Below are experts of layer 5 (counted from 0) of a mixture-of-experts language model. Rows are named router (the router's row for the expert), gate (a neuron's input weights, with its number), up (a neuron's input weights, with its number) and show model dimensions 192-255. Each number is 128 + 24 x the weight over its row's rms, rounded and kept within 0 to 255. Numbers have three digits each.
Before each expert's rows: "gets" lists some tokens that make up at least twice as much of what it gets as of all text. This comes from a sample of Wikipedia text that the model never trained on. Tokens count by the router's weight.

# expert 1
gets: "1", "2", "0", " ", "9", "3"
router:112136106085152096125129126118166103157117138131109140147155092161131132107137121110156120135141119136140094114144124132150118176120151129043092100109138147120102133100163137155094141163122097
gate0:104105146124163169113174161146144152120095089118137133128143080080104169114159158141156137166154113138126125138098136131116152122149173130149099148145117146109116144125104145118121114182111160
up0:138126152102157128157155114161103133111132090107123088149128133098112099125109129125122137134117093105125113095097124096118139152162119084154148163139104153121143126164104127131098150117145062
gate1:131127160094136159112151105112123131120121144107134127101161176173147094126111156101152172128135123190115132125121096145137150133128109117117164144126141156108151075098094136137139153118137134
up1:111115169099173081133120140113144111129134204121153156139122141102117110191140130075128141123145130143083110137152151174144145139104133149143104132136123136113115103131125094143197148147089108
gate2:125120178077139150098101092133176109157106101148142100115150114150113128139113079164147163123145120138111109122135129134097128128125140104090139127135153102155122126112114130098114099150137138
up2:089153142117123125203152122107070137137094114099133127156133164132145142117158120109130128136108161118132112133101172130145117129110115141122139158100131164130171090159162155107131182115116137
gate3:101146128121137151161103144139162145112107150149097132123155183113114175134092093153141162111078147088123132160128144118110146137119143089104156127127109192138120112127109131096140124096085127
up3:149119170165149142141122097152138141139114168110156103119136130153122110163103114148145148152085110141177166111088155154140166132113155155117095084126136092145105143084156126153128133137137107
gate4:120152134161072108145125111176100106127105102162111135136134140145153082127141125136173142143089118110117100099130135160157140141104129090137109159125133131127170116128139120105135096132116131
up4:123105140139148114091114144136140122120162134120135169093127093117102168110109139071126105118127166144133160118100130114098145118158140132136111097097188105106094155154145113118128089133148141
gate5:141109088091115143157129162128114093091128092165145166175100077157141136134115118122099095108123094082128084109128116149111097136132151124101084104129157166130129120148134139134161129115100131
up5:192154112154130135120113159177113132112141152058095166108099100126102097147126153177086113106197133160126128161160146134136130107140112136165128119138134123114111112101103146115100148146133117
gate6:109132131160107128117132122116128121144101146161147109096180115096119140120111102094129131107114183183096168109112128063115153172123120084145114127156136134082138101093143137149128138126133128
up6:141153139126107116139107120133152155116111092171120138145125146141138118143126139107131115127129122123101150124124132179143130173144120137130099065125110130134149127167155157156107167109213104
gate7:142131099139138114113114160136099114132154131149119153129141121125123127106136116102158155180122163157133160091123141133089113086157129136098117117139143129113086148149122147150110158090144108
up7:132121127135114122147118142121125121150124113151104151118124158129126100126086111112150140120147098119139166149156097154145114124099124137128090098128126079123148146129113127145081134145172111
gate8:126154123110144169117133118106092112140099128095128106147188081133115132124120106088141144117142140092144144160129131123144123109131107145155120145149116137135104145110098209112056108154155134
up8:142144144122131124129130135126144090137139189130133169124138173097122099120122156163163139135098134153055118137100140122118132125095106158134095117085119096106112109154116071116144141142139094
gate9:148112100157163115130127138076167147124150118143144130126104092176127155155133104128150106111133118128143138143144106079094151113086172144150133094120160133146122123137089139135149133143130171
up9:129129102132148100136136161102119127133158151159143145122131126193136139162104077153176062122127121181163102086160099088116122129073120143118133089123120118144120139117134123159119138127112102
gate10:106133115122127130138147162125148107145119135146129123127177134128110137107091145123139125147134114166158066145101012113164104154119118117084162121118161156127131101128161139101133124137128082
up10:154122147146103100142126123132153117073147080104130081139107151131112121177149147192125074173097073110074115144136156158116106108151150150155145138134106132122152132108128115121147143082124105
gate11:122132129131149112130141110138141125142126074164134136153107074148124097132149156162140135124169126105109066171165157163124117070162137178171126116150118127113098153121159113093097141123064121
up11:138136141120167112141147173144147155152143137131124167135096148125141127149125108111085134130130119151127123137104093128066181164130145061140111160135124103132122136108081133138112132117141089
gate12:113130115107154082128089124145150106077159124117151109111121072175157157127147093117135192118092142174107135120145118124122099151162153135147142077131122147112118128157091115163174116157116131
up12:155131122080172132130131121169138141117124114143141136110126094143148160111111095084141153132126141165160118144155163123129132140135106144110138090145154127127156162129101132129124116122115137
gate13:123150121093135156154101116107150113101086126136123137116133173128134087124208168141127145105109177085125127124187154101127099123093105111113118113135124109127135116101160202088062159134124136
up13:113150117123127144107124127129131136093152130133141088121123148179144154095070135118116130157127146170166127100086099145133128162091104121115116101090162157111114077079082116133160119123114146
gate14:119108182109090121133111123141139140123139138111135164131112140112151131099097136175101073128164138115115129185132090122110117139095098128082128134112146170134083117125153128087169165135094139
up14:166163127134146149134131161110126122149078114162138051091135164111131143116097077091109144096116133154128123099104157117144167142155136166127117142167144073107139141093087164133140149099160128
gate15:155110137093146164138082110078110182112096172107097105148170136103152131136092161137086114131120131114196135084140125146152153142132123140168196065120145173143083134126095128121172106136132115
up15:119124150145148104165136106139109152170155103133103125149132119116154133103102134135095149082162135128128136135166089122148128131159111106174108129173109121147146118156108130117140150134172124
gate16:082104114125102092200165135149108162125111144112113130138111169159119142137109130166121113116160077135119126141150124128126120146142122183115126100138129149143143130170145074107145136151098135
up16:145154115147115066112148145122110175127094117119131109168153195125127142116135085168174118104099114138085132134164151074113104127137124121120104152141114133088116145109146156173137087103143074
gate17:134162095135130127104120159098133126094128108152120144144163168147140113113077151162136128126070158151129131105098112123109135168138116093073170142132114126120154115122132117160115104123132133
up17:098109150135111091101113128140146153084127104118149175158111127158152133172085127172127146140090147141166155138130133135148089134165124160122125147106131116127148082109121099159149102143130135
gate18:123121112152166084133149099106175167115128092131105131143099094082111137113138079132163136167104111118097105083137142142110158107093093115154137121130113101125126115127138110139152143114121091
up18:162111128142091168086113111190149113078147115144153116132107125108124121144111100194116125105157117141107123114140117170114116130160114113063188108165152116100128133149079159103157083137102164
gate19:151099129175123128112126138160134092098120108131138132091176122124147078128121118118138105148124125129121153083106134113100101154097106130123112132144098157108130133080136168108120104175101114
up19:094146152127136121128119103117161165168113137115118109150075115101120156108154127154132126118140111130167136131153124113136185110141141162129121106138161140106119108162123093132140170107119124
gate20:157157137173140137137119130154127119123152083090103123134085138133134153127194148173128108143102160147128148140118135094178118117146137104131128088143135106112128146139179130156159115093169109
up20:125172102141164123138094129114134120156114133113111177139126128117135102147121143141148119126088141126132120104125126134144145149148110118148087125116124061107132137129200117125125125136131109
gate21:147136123135190139080120154143095131083113101121119154130149090129122105131153113130110158183147109143130125101098120137109189138145094155141176123158141113096107125128132156134150133105107118
up21:177100145094144136116103152120148100103115147119148102121168090122123138124171111086133115144158139094149130126116148143139113164142152145103108154164103115164124181108106148139138089155143141
gate22:154073168130148171113110136149105139126122135159131116114096138138126104100110147116116143116110146112123101172150114115172174140101137111124135121136111120122131154141150144141149129135090111
up22:077132106088134113136143124160103131130148133111143125119164083125136122125092110164139104157112111112124109116114122119092081128117146166142145139134147144103144109127124092147129138122134131
gate23:112128158117115131144152132110126164115136113108139121108130106100124168086093126151158164125109113128104130128177126154124068145121087079078115150120137176141107073113097157105145126179137191
up23:113142133156125147140076157178129127083133110135126166110125157132101086137158156173139131145115139095155127133134102115129151150139153154176164125135136074124135119157142147119123094102109123
gate24:101126091143124122131120124081200160132107103141072131099133109146151124122135079123195114118109144159089084121128123136077134144114163151114122106111087120124153154138153136109063115096105149
up24:126122116135141150120133128192105074155122112116157123117117150059088139116115139135120158123170115086157120091115142127166090144135121132107088133116153110202119168128067146143141137150101110
gate25:122132110141137115087117154198158123080137093120114136126115112140093127096175128101097101101154133130152115133138134128056127122132126178113129140139139167175139125209147106127120117158086149
up25:142121169081174125100124102128102145132127143137153139120148112145128075127091077107113121132134132113140129149125140078114113164120129163146128142135121092100133127100124104097053126131111100
gate26:141123092137091135162085138127124131179130143096117136140099171102121160142129084145144091117108114134142114150147099148140124151145121129118139101130140090117125116104127116133158131134073151
up26:143134121129153146150143134129141105152113125148118122074169108111145123131092131193154138143167145086128099115097102088155124147104175140146143155140100073193151105133091122113100120100153119
gate27:123149116141133154140105106136169113137109134100166114138142092128120106108114119113101136140131126119126163099120090113095083130130162136144084115124105148138101141088096165134106095134162120
up27:137140145141163120098085082135134120099104132116125135142135098150140106156078141125147133129116143134092164155190104132077166133138163121085092116119085120094113144113138142108162155129094162
gate28:144107115106119109128137138153139085104171123119158117109090163133120125116132102078114121138099121147127104106082105075140136141087125139082116124114155147161146131139098116104155110127134176
up28:102126087096139112145137145125110104130091068111139108087123186128141140089111131104133135139139138150091124120107140088149090106157137131130109121101088135168199147095123133136097051169176131
gate29:137123157147115135144131108143153125134187094117156156130111138085169124110132137164125133097093143119159135117105138144133133159128091105127168165082114108166125103120129140096106120113149148
up29:106109135141136131114154120127127151097111109172114106158154121122142151144114116117129180162168185104120086145079138151107114129173109077094139143144129139145145120126096173144132167131093090
gate30:135101138166089164141100131116122150107152105149101166141116149104149088124107137116140132152091179100115177076058146129143165181105125133173132116123123167104160154149090091152144165158131158
up30:160153093162118111130107123128100118152135099111104114130111137148125133124135159126150109066154101126168103128129129161170096131120157085149107118129134099126146131139155169154110123108132126
gate31:063155150120130140166137109133118206122196089139124116146106109134176196081140092125112115141112118144119135109137101163108122153108120169092110096100117159149102095142172153105143125164139153
up31:110143140115118120112155139196117158126101132141099144171133108124131153171128109149163146204126122081113111149137101161138150184128163142075129144124126137146130131119143167144118125177127131
gate32:164103092077093087168136132129118142138154128169123179120108101127122157147146136156150142115140080116134148104126126106176134142083101135141113107100131164170117078156175118146136135135160181
up32:145155107085136093136163096099145129140142162162098119133122109089121186143135123166134154101100106124121155131155107171146160132096133121114117132134165154153081123165158100135121156120119151
gate33:064109163107148130156152084112124167135112128115121144148157132086141112175108139164128132125151117099071095139168174100128126176162150124126157146092118119121100135192156106091133091128130117
up33:103130146135104164110136126110104103101116133090150132109131117093139144140097126117131156143136104167108133093130144102126125111121140124153186157132103102110128149077107094159149141106140100
gate34:122136130152116132160135123112133116169120166071124132148164095059131092135115109089113101116122119135110155167138132127139135128074163130100096109115133142167119100074108135127126117117061152
up34:129076156107103114121117098103139101131128107119165128125085144088118091151141145169144148133131126124110102108149128140123113130102087126116147100115115068126127121181164122105094080086116146
gate35:159151082169135126168150150174117134127152128125077146149098167167113102133125153106114142137130174133123106153131132107103134145109126139120140132111108151143132080137098086137121156148125131
up35:121139113083140127101090102152123118085116125143155110116131071125124150114160133118164089124128088133110152129159168157114109105144144152131097132158144120129131138146144146124150117138145112
gate36:123122134141173089111159098109116112163146086150136080088132097099091148090101122138123138114096107122131173131129171148088116116108121165074118112115117089145113167116116121160111071126136166
up36:118079129096115157130135113125161153122112095121088128155132154098108136135105079085137122144123165129139156105127120150131125108146153096156102182103152160169177141090131167158136099122116113
gate37:081128131145099112153120157143097149148111109138117150132145113112149124134110160137153130118152168138188093143139155135081109150121108103147143102153096126087119129165135108124127132103124162
up37:101126169101141133115114112122103133146132094174145090119110163104161140157152114115136167125116174134120142120170160147102104100142116122103159106122118138081158101106099118123101144118083181
gate38:108114119096162111126135111100131163142133150102169120144145128088092143159184136135132132095127144112090157120139145129137165137139156150103105134127158114129073124141123129139119140170121150
up38:115134123142121141111124130111152129120110108147122112159122172094103102165074129176148115131082155136095151105112131153125134154092173160132139116139138134087119092130101169127146098106121110
gate39:122114126086131114191144114121144132148127112160145166181138125124133131135130139128114123119145128110093176165170139141126126115143100157115131112149180129123141162111124117131094149132181108
up39:143135090076152150102118085152156141127110144177125130085103134121140109116155097101097138120162156127114112145144094083104121175132127155149167159135113153164155115113142150123104088128089130
gate40:107120183128095156141138146112139164137155157136096106089157153112115113129121094126138146090142119106091136145178136081086109136105157141168107125162135121121130136105106100141120138144133105
up40:114084141123145140173135121079111159108131179123112142108143167139121129155118116104118161097135066110132099113109081110122165153089146122155140143132087099123073094136182126102167115144121153
gate41:108151142135141076120106170087098122121133114139131084095106142164144110162141157121088137140164086137134123125130124089102112085142104113126120108121105130106128132087146141141116140143125150
up41:142171139137096093148144144127131124107115131153131110106104128115167141147107140146133117122141086128136102110107138114096116132095067115119143119151128131104160147084186142146149184131134120
gate42:070148132100140162125109165117151135108160130114114092167156149089160131164117104104125123153090115134122084121159090083078133159169118104100161160126132121132131101138110118107140152116090115
up42:128138130173159128124109088122118144149050132135099149117112124128123116116103124149161146101105152133112153150143155126135119118131116139161113085145130113109101134153109151139093123125126156
gate43:128160131114108130130105139105160130112108088079123113111141098129120114102102133162123126115054147155154139120117120106099081110182117130097143126119154158089146151129124122104129087105141105
up43:123117091144150151108099082176093126143130110134099150122128123157162118086125157080127115144140114119137150141092125140120089130124136140137110146134155180110102110116114163119177077140139103
gate44:189122113065187120133124126130142089157140136094111098133111135070123119155165142130113128042166148107168120141130077104147065096110141148115161146116147149126118085144106124099126143128138143
up44:099123105143119128107102126095158146128129131125139140139120126186133182126129111162091124102119102129114101101161130181102142121153143124132107068144112091111121135119161138148151117138137157
gate45:136111148149128105127144088153151102098127121137161107094163172070118073135127138141144166117141135110148145115130097104114144160143139093119123143146116119103108123130152162124195123114092189
up45:159143141095148140132082101134139079084092148063128148167174120127138149124144153133137121152128146092133173176120125142133135161107142146111135174136136130145174115119130166157140134111118161
gate46:174125135140166103082144121110100125131122170107132133152117172137151138124127132152138114095129167100141086098191176097109121118150097117110135102114109124119120149080164113130076133120133115
up46:112110078107108131158103157164114172108111085141129107132121095125137105109175132144121141150114152126113118145141100128165135128151150129109155167112131132164165154182123145128159118132107096
gate47:174135134135112109107130101158118154125118084189087122116119137163118144138164095122142123111136120129121122110152137155127109107103097154135138162152113146126120134130086116100122149111078111
up47:103114134181130162120138149119115168084107123100106101127124115131132165104126064128141124121144117150090138152119116169126116152133113115137133087125087136115129135159126109073140121118138129
gate48:118133144115147128117128134130167158149104106131168127113149143142131114136145097159140151095113149142094147132091140146185113132136160148147146132128115112121106152137106101139104095103166109
up48:151139132139151119137132164144129118116183095133075166133125124137133101149161114141139099136144136127144126147137105105171142131157101102176105090129168123121142139129125113136163160143131143
gate49:092117152141144107140129105165097145093121109139127153099107162113145166139187074145097152153126113133139106098172128131108147132128117153119154130098120180167116130164144105114134158117126109
up49:109115177133138123137117107104062121128120181132067116103129125115120132176048091159101141119123135147133099120131095088118175180143090130111156129127142165101127112124147142103128116169138177
gate50:107142168098168132079135127117147153086108163129165093118139113106123159124137097152171124114138119114154118165155134148098144143153119150125123134122077117106134103128121121122101161145086110
up50:108119069129136131101134089169114118116116072123079154135130123124115126124154137106115092163059126131093175111093162110139119083124148166113149168122123158119089113099101148107132107138129099
gate51:122088156130141113109128114119114105086116144129160101093154151114130154121145137066080164112108160129157148125141155115113128132160120106160146109127148103138127113119112167102136114165123179
up51:143089115137109149128121120136127122114128143138096104134184114096137102151143105161126114155140100129092127120115116150153167065155143150112108138108150141117132143104147172130151145168096132
gate52:136161136136123157149169136097149123150115115105134124124155141136117143120129115132130148150101124149133130096199091144118128145065201113121172104119130156161140092138078164161130145126131169
up52:141188099119068102108124092123125131127134129142179110140139091173151156093143101124115179163088103121136123097111153154127139121091153143175185158125145158119138107113113162151091133148099148
gate53:100131136139113122119136120084128162116130135088134127121138099145148137149130165086070118113106104115135122092100104138082154122141089120138108131119102112143152086147074113134117129134108143
up53:076159141135157125142122142114125135105120105112123122100132118152132117138108163130087120111098086134138136130102142139115131103144133112152129120164121130142169110141081095175148157183121122
gate54:150153096091121112102105140158129138109112105138149096135164127152161153134149124068130145128140102157134111084122154097103117109124130115148071157106107143148136090149108150127099094152109117
up54:092153126120104162092107123132142152108107141167142094095158131135146131114172088150159129144106130125158130154105128144132162124142123105171122147091140158131135125135092136142090106161115114
gate55:162111134116126140164137123108118137137132139183135119122126156136133104131142137119143161163117135137106081113187095113142146150105115091094135124125137060082143113086118100097116088097216120
up55:126138112127089080105138152115146111141149123101140135143114150117119140084125159131150101120126122123125109092138116111119093174101102043098085118076154097137136131147128067117100140115148128
gate56:128144110113129116144112164144109134123150133147162108136112129143123116163148111145076126122066154103130138155069158125071127165172117154130141115107154134158112107111112108112124119153081109
up56:125136127143170126186159152128138165153161142128112154133112152098124161109108121113125134095146107144106146157116150108114143113125145088160136141156124111152112123185135133167136120106169124
gate57:074106129095143133134153117110133092138115195127083148126135148157063106164148126086115106159117162098151107138124131168117151148117147137113149138102150147144100099157114093100148142141144140
up57:161122131158130139114098150143129103104171100141165135114136083114149144099086128125136172071153112135117165105103151113134084122105075122113075135133124123140160157092136170140130122144161118
gate58:111102107154132136127150145149171140163131088122117161138115125107105127141115125073099118106167141129124145085135127161060145106126099111087140099118116153134125148132083081107142124126137160
up58:132138056163148122159126143121125179142113116099128156098118124132095086134199115073161135080108141146131181151150184126124153136153128119159091086102124071130137168140125061126110141135125105
gate59:112117163102136126153112115095101135148150112142156134090150117075132089167139172122135127123122121112122122124155116121130165121135119136126111147108152137130111124151130141107170139125136120
up59:149141124129135111162154128122139179115127182172123142135143168188167132101131121133097132134143170171134114136148104110112113117112138147099140094106118114102164108159130116141142081112088116
gate60:158136124168127128119132116122137085138153130151116122114154125144121128152099105176165167112122133161134156108120119076155128135143124086130116112122133143094132154105112089138099117162125123
up60:123120103096124120101146173165087128125151120093150169117099133122159113151147138108105101117108140140137117131137147125109134142143111114109111140135129101157099132164174120122120124140121144
gate61:117117158114079149109124143114115160133078135133126136117121142106155143144133118100133143127117113113107180161122115152103084128157101127132120151107131128142107164093123112118107101073155061
up61:130135188090131146111100108119141153110084088128139136112138109064139108135089150126142123128144087104119154174132092146125111153122126141153156181125143076091150097173134094141136124093116100
gate62:131118183101147104127140146136156131116095127120118129091108155137143155126127140152112149092128160134171192163085173149151139146152150123126196121113104132158171127091132110139171116106141076
up62:124119122150134131135121087139087132169142144147082127120107118114097131107126131085157122141151093149140113110181091114101125142110136096156085123115139141069074112142109125114150159162151166
gate63:126132098163125105116089124122152120104167162122127121138108104152124161166149157121130123066122136095132087133136073144131119167138144114079113134105145099156101144129116106141114129143152109
up63:123135110149109089105096146151134121114155158126138148137073086165126150138123140080122098103099137132157110122092082090131119148139131090102146118106138117156086161154082071135152111127131067
gate64:119150066115153130167142138124131147151070130152137113138135124080130164128124120113110129110137115117097116134139160144140120089127154153104092084116142141106115155118182107141158162167108125
up64:124128101095158128106170127128100129095119134128084115128135140090148154169170148140107099121133118153135118154139119157108127158129136130148087162144108145160156134163131091128135129169109171
gate65:128148138129128140109116135149136151152135114120129110106115084097125101127147162133138134134126108118113110132113139103107172148133106131161144190110098102132138105156095149120123124097112083
up65:131092149126127148095119147147127104082121129151123129114132130141130119139111084137125115168137123109156166082136083164165142148101119110090107105138127151143108127108115131095126095174169157
gate66:138123111168163146129127146180121155107179098133130115137113136145129148104119109133148129112149141174157088115066100208101101122162093180131102138154136125124140103143086148148158139137094145
up66:124135131131125069119118127127120148139118180147115121066144133104106134098101095122133167108137152118121112147097112123126111152087109218076119119141115096116103154100130079129080104091110136
gate67:143161112090056160112167135135135096156148126078066132126130105120093143112167122118110071137108159146097125130092111140117125106123119129148126136162079138142076147120140153132172093136106117
up67:192106093098117124134143172137172113111094148114074136169108119135133136125164158154097107103140073112152107087150123099116136114176132121144131128151115109137127168151160190154153121136093162
gate68:115158084086146097160123113133145162162100079144111133133175133089151111112128131112152115147137144151171125154167125119133103103112093133118143107117113136109093115114139143136118152126111152
up68:072146165150084145111137141133122122091149151113134157123103096154124134105172145124158127125126093106105161102105154079094152125127168115160132154131157155164153119147133140152113085121104134
gate69:133160134134139054150144117104132166097161140131148126103127157177117120110089152122108132117112098159095103106074142129110095178146152164156082159137173133150149108149106128111104139089122113
up69:140152138102169093152109082108141108117158141134128090144111163162115161117102122140133151157127119130128120130124123120110133144174124181107126196158132141156132125144101166159129142125145048
gate70:110126130136107150149116099119091099140100154124089129147083152153159099094141076106135136083142133149164076118139135124157146132124154143159140129118118137105147103085123179124105117110124144
up70:127136084185124127142137118107149133146147133136155134120106108131142158147115121165165127159126153142145143180155158129148114123091133131102153068097110141130108156101138086134173127103123132
gate71:092125126115092158120123127119129129117140162117109136132159124066167139116163115141136114161154151098127126153134084161132178129098152130161108137142127152109118152116116172071133129133109124
up71:103119142138130166135124132106167097129168136106144133094168135148099139125122110121144123135117149116123174090144078143106139114141137140189103120154100125102182110111108138148133145075114135
gate72:151106142083084115104120136140167098146119146116119198088130119149108143111109121143128160099118121092154102132123095119107162161143092079114152078117160122122110120147071137121093137122085126
up72:122101124137100117145169107180102156117132142095089126172127174161124139150109143155140101140118184146131100090143151127142163136144143085159118145143130144133125104155134089099128128116138100
gate73:100157146108143110137136121167161165161119132155087131177153108176139092135175161120087139135159173110141134117160146105104167144121097164128178083134113124122132115116127115135089112138120137
up73:084128132113104122130129114131135148161098184124076132118162091139154081132151138150079132173116131104128107174165116098128163146120129118124155133127103133126120137110136117135105111112130127
gate74:087146115143139153129116115120143078080160162146152181153137122111123125134090122090089093152137111125119056136152166091086120135100116114099122133148139161120135145118145117105167108168135157
up74:138106131121156169130109100161163140122171100107138128136184182116135104131150129153114113129082137094148102125178115122130127121151115122124111118092127111170162150167134144126153104122144154
gate75:124118160125121125089090109140124148149110094094178089094123106099099107129050156141110124108126118124133066135094131117138135133116118165088161137170113112096164128096118112135120122166121127
up75:102167152152150104110119134168128174108120145142147088115133113108092141149114116126146136103145165116105123104157172116116107099155143124126131102119139130115117152139122100123162107174166137
gate76:139105176119114115116098120099142117130144146141160138091149162067154114127115167111114156120109089113114107102119099152102163126117103100157129153110121112147129156131121091134127120129131136
up76:101148124115147146132104171105093176139164144149175129157138135148132088128057127103133128103127140154167087141160172109146113111132146055096136154139131125107142151115109105158116111148127141
gate77:119100085109136094150124109141130140119094124141134100119084127144111083050124132119117153137135114151132107139149164153136072103108106174138140158101132123144125169137121090095115113120106117
up77:138132065148182112121136157194171091092124080090104085158129118125134141103119132135109163132092140163179135117077128127181165160129128076115150126089168134138180140186086059130074126121124091
gate78:161137111128145088110100154139113127139171163147181067123079131120140142085116114112122157102142100138141110097098163159137141137081128110097118112129127143152094156146139124109131123152081120
up78:116099121141138123146134136097100138166130135177150136151092157135126147100125134139123154124142123143165120138139170180125153169044151116146127124120156152140084143169163149084130140147074171
gate79:118129129126175099144120138155148132135111131092175143108153155095127146120168119127137155133167117125160114103094120111070137131116142158146078103125128154155137163116109147098103165128129172
up79:122122126118092127145134097092108108114115122153077111123122173113114113127143112154133139144107118142125162152166143135182127085140077131142144154129123090142111123128173119136148085104158114
gate80:116147140089113161075132150144139140142136110145182124097107084126105160089119088083150128114172144110135122086118142095093114091162138135108120136113143161137104140152098161105122150148110156
up80:112118121108110124089099108129124129125130139129160138122116098101101123071160109126152165122117184111150087082107131142113136122131137194120111103115151174135123159181137167118127157165127145
gate81:112149147157141081140140077111170130117124135117097144165121131118143171113139127147173055119108142111092135129165139138115096106145167117120098109121134103133098112173177092135125145145159144
up81:145109147129149124149132116122087156161182128133152138096147111155120123121121074093124179163113136126096134135145105105104127105168091119116116160113154134152082110125109149097154097105138154
gate82:129131159112133120140145139132134132103147131102106129084147138132130105102079134093105122143124170146170138124108108130091173123133167121076155143131120115111120102123088173084143135146130135
up82:109142097139150109171136149173134108134095081121112121129128170133124130151151097146158097144168120146134107109147148119144131120109111127113061127146132130135151118121152159138125179168134103
gate83:150127145131137110120123100132119175099101133162135129092101142160111164094122115120147139141158154127142149099069143177121149140128109127128138137099116143119126099130138129128129085110100092
up83:099164133057142146123136097131114165111159136116117130169122117130115140132141149142099120111135161099148136144164115132155124125110079149114194148133137159082112079114112140073137089136106137
gate84:112131177155111148101113118114135123155121102144117112179109100117120140156137140103169103131143121093134122130155150150105100082161114122162108116143086142116094131150089121188125101159141099
up84:113152079126115134154130184097127125132147091106168110148113112129095131081137126085113109158110117146105162113139142109143117111122163095178079137145112145160078116085134111152126142147167128
gate85:116095120088137133152120114114182116151096149134154153115154100087158114101161157133141127091159081120119082127182151113106114145080122164126102117102132100139140107131125120143103140113128147
up85:166096112134156130148118126108125123140098115129146134128149113140119086128113132139132141119117131119094147102159161100107164105112125180103155107109135110111128054107126133097142144161197138
gate86:099150136157181086142129122123130123121131153108075123170096133141093121137130138094094113106125132130111101072124150145123114100085099114131143124136114151178155175112149119120120098152152093
up86:128099114097089143120169127117120122151147084127105133095142145050106104095149124113176140149126135124105166157151121117130148090184138134134125123150123130144068113130119139083124112146113138
gate87:105147125188111103132150155100112126157125109122070130142133127164130123135163104112116125146090108117120133151132136116113135117141143098113147115109136176122081056101178156141166148119159116
up87:143113086100112139124108130165159132160137117189142110126063112114128097101085146120138124097121172124162116112142112146136107128121123139123131128161124089157160180158092106150112127152086148
gate88:110143114067118126119119160123115115153115091126112146155127148135149123167117149107126067135113109140120169139123121139108146142131116128103129123161138142149077123144127130124120116139127100
up88:101128120118163151147140125159164120136120113088175135135121110146158167120167124130118157143152109157106196150142107128143120123117129134128090135125075107156102108139099080121122144144109096
gate89:126126131120139133156126108089084135111169123136112138087135128096147154171097157130140115138171101144155125122111078123090111118123122142151128156111170098130139119165111100129133124117128129
up89:114086113153094145152128151169141114104164126119137151103107125126110117106122168129145177142094121121122181122099133114123131149111112106136108095121130117120118110151143112106128142166137118
gate90:118148134141114119134126123136093131111083138069132151163100146134163144128134125114122181072130152110155136143123127129169097130125143107165125110105106119080161140112112135129102143140095159
up90:111119156141155080124132106152124137113128111154127127135123112116135104153110125126111086094141126089165158137179088159147079091121106156105118159155089167121109136100106149117156156150146162
gate91:143129134113131106112094091156139105132145147137102120164120086132086142092141142140085083073134159112135138086126139146136147147098115116105101158111077136147055138123141112138161141153121134
up91:136157173113128152124131164083123120148095079101173142133124163138182150149121159125156164139135104138173123154152135106106102115135114084119170118139159107132158071140091134139111119135144126
gate92:154110139107115112128118108151108104155126149115154100123140126141117132135099122140132137148146109129163089139121122153130114154138113118108102175141103117129114162143151120119105119121151069
up92:171104104130188152121123127171098126110088085094123119130132148155097114122137086158120087180158138165198133079125110114124126127148101082122142139098120140117143188120113186135123131140154103
gate93:137114163112166121123172107091154112130107135117116152116122129149122170094154121180118126129133115132124073140099118109148097172108116109118116148152115135109092078138113141112129115096094135
up93:125120109132151189133140134141119136122105113183138137138142135089133107143123118137141126109121113144112120126156159147115130131121154095149133136117137106091104106130164137084106110171153145
gate94:102150070129157093133110147147089117116148131159138084127150118099112146136152154138139095113080157155133082125149111131164135135105140124096138097124132125118076055104175163113128131142129118
up94:142108156159103136119122098111150148121135144116100198137108149131145124152111139140145161142180110128096142135121161116103134146138131113138121151116124130105123164132118105166122127143133140
gate95:116151102113160150144153138141116113123119136116127118188129139085152103113145137169154134105067131130132141113110138100147141126103109055158129149156141140167109123121169135102142126128124142
up95:136113133131132161113128137094142109118137125132191105108133144137131116089085099090101176145164094128124111095124123092119129133151147119110123119126142136136128119111116152128118103128094091
gate96:127165167140097130112127118124110127179156122142146130111126120078123119170112126150146119099139122128078096177177119103137119133123176164130150113107152134103144147167114111122122079085128114
up96:131089093164130142115129160124131114115157147110129097119095119189125111119104142112157137190121165151130116049099147125105158106107100122120099114156117151164103101108135146104125129125105120
gate97:179124131149070082143098111169157130138113118102142122111108110122139077149081167108152133147145104092099139144155142128128070124135105127127118165118126103162163144118129127136118120122068124
up97:093081115168099073128126125171128146157123116121139132129131110142129135134120150152138113158135119130148132121173158096169134119156119117130074130105120111148160132131169123127106111106122124
gate98:128168101121133144132089135142165156101102144127127159145146160086134125119140155153157141129138128118092151129154156134144133121145149119115131135138123105158140130135155141152121147073089134
up98:124141126133176106140133135154151134097114155123126136141157134120088096106120128163135131157103113173107134120137124114087168119149119123122152146133137121147126098133118153084133142102111155
gate99:102146141132132134150123138119171109132130146126132135134156160125163091182146110127141155141090129085131150142142140174213173130118154107169096106136109104109095112114160132130134154113144147
up99:127136129126121137107113139123128122128097112138110132087117114120136176094097115096129111114126100157134140138154095145076091132105101129097160135126146125089152087079094143128139123140120132
gate100:128165081087115111148106148106102098159156127111134207153160127132112106129154143088114133157142122118147122141096091085144106135117122092136146099137141112148090124132141133138141138143107131
up100:100092182133096130110124114135157127137143130148157129111117123172123081114143122157156161147093133141113111084164156135140124112127156115132083160102140068133109150123158128132104091121117141
gate101:153112141123080101103080136154128138107156131142191128099113092165117108116158103117102142160154114134173076119123161161170111149123104133118088082112107145143109079108098092156158131113148092
up101:145156120118132131146137116092117055130120080133145149162090117077120137140138125131149123133117131093157142147124146132098101151114147046124160126133125074127171167143155155156114109063103149
gate102:123160123137155131128131126121162080128131136120161101150099119144120094130141136181168150118130139127132179114125137130120098127117115115161154154105141133112148057170072141113145130110139158
up102:103143092136106130072108117139161079139116121195171124099130076170137086131118130130178133151122128147129090155095135126099076119132098093122149151134142110063109118164114193120160112111135141